{"num_hidden_layers": 11, "hidden_size": 160, "n_experts": 96, "experts_per_token": 2, "d_expert": 96, "d_shared_expert": 0, "hidden_act": "swiglu", "moe_layers": [0, 1, 2, 3, 4, 5, 6, 7, 8, 9, 10], "router_score": "softmax", "normalize_top_k": true, "routed_scale": 1.5, "balance_loss": 0.000512, "balance_bias": true, "router_cosine_scale": 20.0, "init_std_router": 0.0118, "lr_router": 0.000992, "num_attention_heads": 5, "num_key_value_heads": 5, "head_dim": 32, "vocab_size": 9647, "norm": "rmsnorm", "norm_place": "pre", "norm_eps": 1e-06, "positions": "rope", "rope_theta": 8980.0, "rope_fraction": 1.0, "qk_norm": false, "attn_scale": 0.177, "tie_word_embeddings": false, "parallel_block": false, "extras": ["capped logits"], "init": "uniform", "init_std_qkv": 0.0584, "init_std_o": 0.0, "init_std_up": 0.0584, "init_std_down": 0.0, "optimizer": "muon", "learning_rate": 0.0016, "beta1": 0.95, "weight_decay": 0.11, "lr_head": 0.00567, "max_grad_norm": 0.5, "warmup_steps": 200, "schedule": "wsd", "decay_fraction": 0.683, "decay_shape": "linear", "final_lr_fraction": 0.0, "batch_tokens": [16384, 32768, 65536], "max_seq_len": 1024, "doc_mask": true, "train_tokens": 323200000, "max_steps": 9322, "dataset": "wikipedia_en"}
Below are experts of layer 2 (counted from 0) of a mixture-of-experts language model. Rows are named router (the router's row for the expert) and show model dimensions 0-159. Each number is 128 + 32 x the weight over its row's rms, rounded and kept within 0 to 255. Numbers have three digits each.
After each expert's rows: a language model's description of what the expert responds to. This comes from a sample of Wikipedia text that the model never trained on.

# expert 16
router:125108130160157152107109153103119144141136124151135103143121141174131181130146157106111111163082159159117156138136080084110145136066149106086137118141164125097092152087152107101170193139163134098096075145183159074124138060117101139174165094048124138106099221118106193076093162128151173094148098134122119146105090141104079119101112171068151112144110085131094102184184166152178082134151096096136140097218145140171128122132090133098128109157083131089094130172185139128170149173108119
It responds to: Symbols in tables and headings, such as =, dashes, slashes, ×, and country codes like | USA, | ESP, e.g. a title-closing = in sports draws.

# expert 45
router:130130138094100140087131123066097096061182133183154114162104172175156136086156148115086128185131164129109137114133085061223177131123122117118103089144139112113094139110140142113092138140155113182121116113113159059107058120097204101175113104085081150156163140175083061134102106167101136157164147071124202119114133140138111170142082130132132084151061099120080102062159082153152161155111157168135126116154170112127119150171069156117123121123110123123137122108118119122140157193138139
It responds to: Closing pipe or empty-cell pipes ending a table row after a number, time, percent or name, plus some closing parentheses.

# expert 48
router:160178148129156126120132083136137166097100079152133117126109149135089118096134084152103093156135092126126166086086182121169101104235099150131124123118076107119139095150064101131136084159016124144090163144103086142173121133103180070175097145118155135164153086119183126117119155129139127127156118116147108141076136153151161118118125085151125125097130147157099135143104154068161157117187168130146109119196144144136129149177105153144087106103102099116093096183186203105102185093075176
It responds to: Word endings like -ed, -est, -ist, -ated completing verbs and adjectives, e.g. recover-ed, Social-ist, direct-ed, produced.

# expert 10
router:124146133096065107127141063173134163129078135097113091093086088147106134128167178172133088098080109091138117177140171142171122128154158147176108124098080114170119105106126119152060159147164118098157165188160135132131148097082097133104131085129159170120127065096152151106104091099114089135140090151205094143139169135059142106122124129155145156176061161124120144149102150148124199176158159153174126092183093169089178172113157133113085127112184104146129174157103109143121164054147108
It responds to: Opening pieces of lowercase words after the, to, of, mostly Latin prefixes like ex, con, res, prov, e.g. ex-ists, ins-urance, prom-ises.

# expert 38
router:119112174127126140113154182059142129136137106113134134122158119168167084117181074154105153166166100093147128177093154093110184046134166174113189116075106143118137150092158165085148129174119125155065100171183106074089097080143123092141124115105150141116154156097122084135102145174140135108180104174128108135084074171105153115115110056120167170170077079165116126163084103115126108098071092087159113150188148164159185124127134133086128126136149141121082080160121102133135083089115148
It responds to: Column separators between numbers in sports and statistics tables, plus number words and pieces such as 000, 100, million, hundred, $, £.

# expert 22
router:123115140094160183146161136156161161147123088122161166167205115148125138079128120131160173158175117144120122113118115185114182111106108119135188168085132119081253111118125076159189119102139106069146093140095078146125140165160120069098107123138087100127134129111158140092142133148140112199107126178141038147087131132180156115140109113122141124099165134153100102139114077086126142190100141160127150162113165156091182049160138121146117141145110098129104126166105183160146125099066126
It responds to: Closing pieces of English words, mostly derivational suffixes like ible, ification, ition, ive, ical, e.g. invis-ible, dysfun-ction, cont-ribution.

# expert 42
router:184119103086134119144149167085125095185146127183166098155155145192142145135130090099064090212175114129106146118130122075130123125113138094113192144091155159038163136136067167171146167127103083122138096121139114111067130128107096130127099126171132102125097160094175132118162101095166137147138114143075127113046117081116115091070103096118154116063117161109126094183100095107139166148100150076177128115143200140073148097165152111146116105156073114094117144126116130151141111095127189
It responds to: Two-digit numbers, mostly 18 to 99, in tables, dates, measurements and percentages, e.g. 30 March, 58.55%, 22 mm.

# expert 32
router:190136152144160102174146115161108125151137103118128117139124146132131112148105087132108120097085109077134148134143118084106124131141147111164148151106160123060094093074090186163207141166178127073084136149131124048147158070169027133100123104160129131132159134134150166107188165120180078131091173175138130170098122130080137065152194163129159122099113117110144106103135188163137051181157137115139091113130127119119081187098189119137119144127152136125152147127078109081104122122188102
It responds to: The pronoun he (often ", he"), short syllables like de, no, re, Don in names, and coordinate pieces such as °N and ″W.

# expert 49
router:150118177168116163089130137114100171069118161144108136170097162137183119164126156144091107176109113084126154164128096109082091129115124126109141139128188091155112155156139133106102187171130117143114093085148146099163143120151084125139151058100126107151208087150139169122158097160133144084145103162098146153160022145027101127109107153135160111135144119137086096150130167116179062098160088134097110135138069154190138141100132103093160139142096145080140219174162146129118108172115111
It responds to: Words and prepositions in sports schedules and result tables, such as "vs.", "at" in week headings, Loss, hold, Record.

# expert 31
router:095158157197105120146093146127135119114139138140086057135137108083131105168133139181167131095067156096137102145095084116074150133140128124132100147095131094097121113091130145101151100147155114124109161081128168071076238111121089120117133094057182091115182154137156149068141186078158083119143107148146186123094126181091078105152160163115082154086166117142117141169104180159110094141145141121132099171136126182161094149106128146066143162152141117121152147162149129120100189095196152
It responds to: Opening pieces of capitalized names or words, often right after a table pipe, such as Wash-burn, Brit-tany, Mont-gomery, Atl-anta.

# expert 15
router:154080081126130161135105100133124121139097096137192151100115129098164079071079140111194136097176132154100161085104120114152133155147123071178104133144121204134172134108138115140128152084139087138119164174080094136183135169144108102121106120140069117121150099151192092148102084087127139156124173091118098160146125094118152144171159108108041095119198140098073123105101090175065153206109127114195127101135130067109115134160085133117143100175123140145091151158107180106151172111173140
It responds to: Final pieces of proper names, surnames and place names, such as -ski, -ville, -ina, -berg, -ić, -kov.

# expert 11
router:115090115105112133111129150159146160103077113126103123164180129129095136170175124122062090112094113093199114119067115138129130103141194127176113112135098144032134134140089114135161111178173094087127096179126093115158117077158126132207116116113146081104090113170164174116112141108098060107112063140162170093110191180154127170172183137130117140080114101147112175125144112146105137148116153094102097135164125200134124075101138128144131135119155139132128058135189152070169171088143137
It responds to: Opening parentheses before years, scores and conversions, as in Naked (1908) or 14–12 (5–8), plus opening quotes and prefixes like un, dis, per.

# expert 27
router:115113098131085085191167125180142178095054122127129152128149120158120162115109121170125199134110144110174137112114171180196095130143135158137123090159165148111116111100108123102150067137161144171142159151077101145108056158143134148104152083170131096132114142095177157089084157098155137119103110109104054054132117105202153110159128129105087133059184106140100132102066157107134154114109148132141119138158113156061163062153133173139110090152179163116071108132124111154169154080173117
It responds to: Quantity and modifier words after "the" or "a", such as several, many, other, two, new, most, both.

# expert 39
router:131141139143117102115099157156119173088125136125102108061146134092145071038142133102114150119130118183199148113112122107082122154226175130100086138134188142124140091132136112147130168082088063180096072103069176172130115130155145149151099186128131132123166140114149086149133145180127145091113147148092103143152089062174126167151123142161136110162173081092134095075158080137148093081123105149101188077138132105145120097184078132189108126096129132172183103116132165145135120138104121
It responds to: Inner or final word pieces inside names and words, such as -ly, -ian, -ine, -ially, "un-less", "Al-fred", "Laure-l".

# expert 36
router:116205192169106185128100134139105116115224122123141093105107133144110097189133102149133156108129181129111059123122111149049150094122153158115146072119195083136103191156171106091106120150125134148079189083130152107140173147131146193167187115100141128167154129101156122140097096113125123121110135095134158143126120112100140140121132178099199112170100103147164087133168130133101105105127079136076102115164126144169099148136204111110114195125085105164199154135171149112092094145101117
It responds to: Words in infobox and location text such as coordinates, "above" sea level, "near", "called", "gives" population, GNIS feature.

# expert 34
router:157101101099136118075167159104143117069187155163147108137111123147185161179134152138149100096119144148119139124094159165139101101087200100159131139165127127137112138149131095157135168083089193137191181115069139163149101070151208032089136103195106148132121184119104139131130121092101105187129164110070112124129125105139140113184136142137130099110196095150119156157152139100137175116166151131172164148080153140091116138147075203161150086120100099133122098169140099092135121087119169
It responds to: Plural endings on nouns, such as ers, ors, ions, als, ies, often before were or are, e.g. capt-ors, tri-als, results.

# expert 33
router:135117098047171116131120114133106102149141109162190089142097161102150149124083130034083091124092122116178169147081160152177151138109194122115134071166112131091146128177116134138135129149124176088143088204087130141147123153188170112142164142139117145130171166201098180117091127077132110074127108109106118116214155155124104194123095111069142129137084098126128130155123131108139139092174081119162134104146134087113158143192140142128109168068103110139150146127153097047154124096122106
It responds to: Bare space or trailing-space pieces right before a digit, as in "No. 1", "section 1983", "the 2010", plus plural s and "of".

# expert 21
router:171204125130049126111150094114146124088141155086132094101146113184145097117109073205134181104059109114096108167056132116156118125097132164165097150111119129116159129159127127152100090152162146150073151129139155122069159147105152127066178137140126141152122119123173150168061137110158094160108097145151107171137127197145109156103089126139189109122082150154129167088117084197139175121115110139119093157127153138107109125127104112125183097154122158101182086162125089091173127025102146
It responds to: Clause-linking words such as that, which, who, what, because, how, plus dollar signs in currency amounts like US$81 million.

# expert 41
router:160061131137166149161145106131137118139169160117132131115135176163126181142118104108153132143110110118114166089084176113172155162165138153172164151117121183097105044103146122146152060147100183112123152210102135108141181127115099132113145144190127184092128139130080176054149119099170142090157136202117055155137078148120159141133183147160089123103102156158136127160118115164152115144095104107172134078172131151090157107177168122114074102175118141163138109151111111152164129067140202
It responds to: Possessive and object pronouns like his, her, its, him, their, usually before kin or own, as in his lab, her presence.

# expert 8
router:165077126159158182070171070102066101141103140140127188098106166165141140146105151137115096173156097156136160118131129114135147189183079133095158202124112108127152075120112157095112145121128164103172122107142112152111156120164103135173189114152138160140102150108178146101156134080134169127096115143148098064164138147046141139146124112124081082142091077155138092161113066101111149192156166113138139173112150108104177092134106106134073131137102195062062104125082143118102132175089140
It responds to: Single digits and number pieces in dates, ages, coordinates and table cells, plus words like age, born, months, one, half.

# expert 44
router:115136095194089176084095118115113156122134141134118081087103154121117145106193162154126142113105145144110078091104092166067125124130103136113070115107070174196114129137177104114084117128126084148171099136150133195154110091137184134158119138138098135148117091117114103189107063156151148145170137140121091124163133143088163162136105113133162162214137135118092104130078140109144236089100054123146159074176087166096084137066117060143086103134138137165131110134152111145109157151137128
It responds to: Middle pieces of ordinary words after a prefix or first syllable, such as app in reappointed, air in impaired, ub, ject, clus, ace.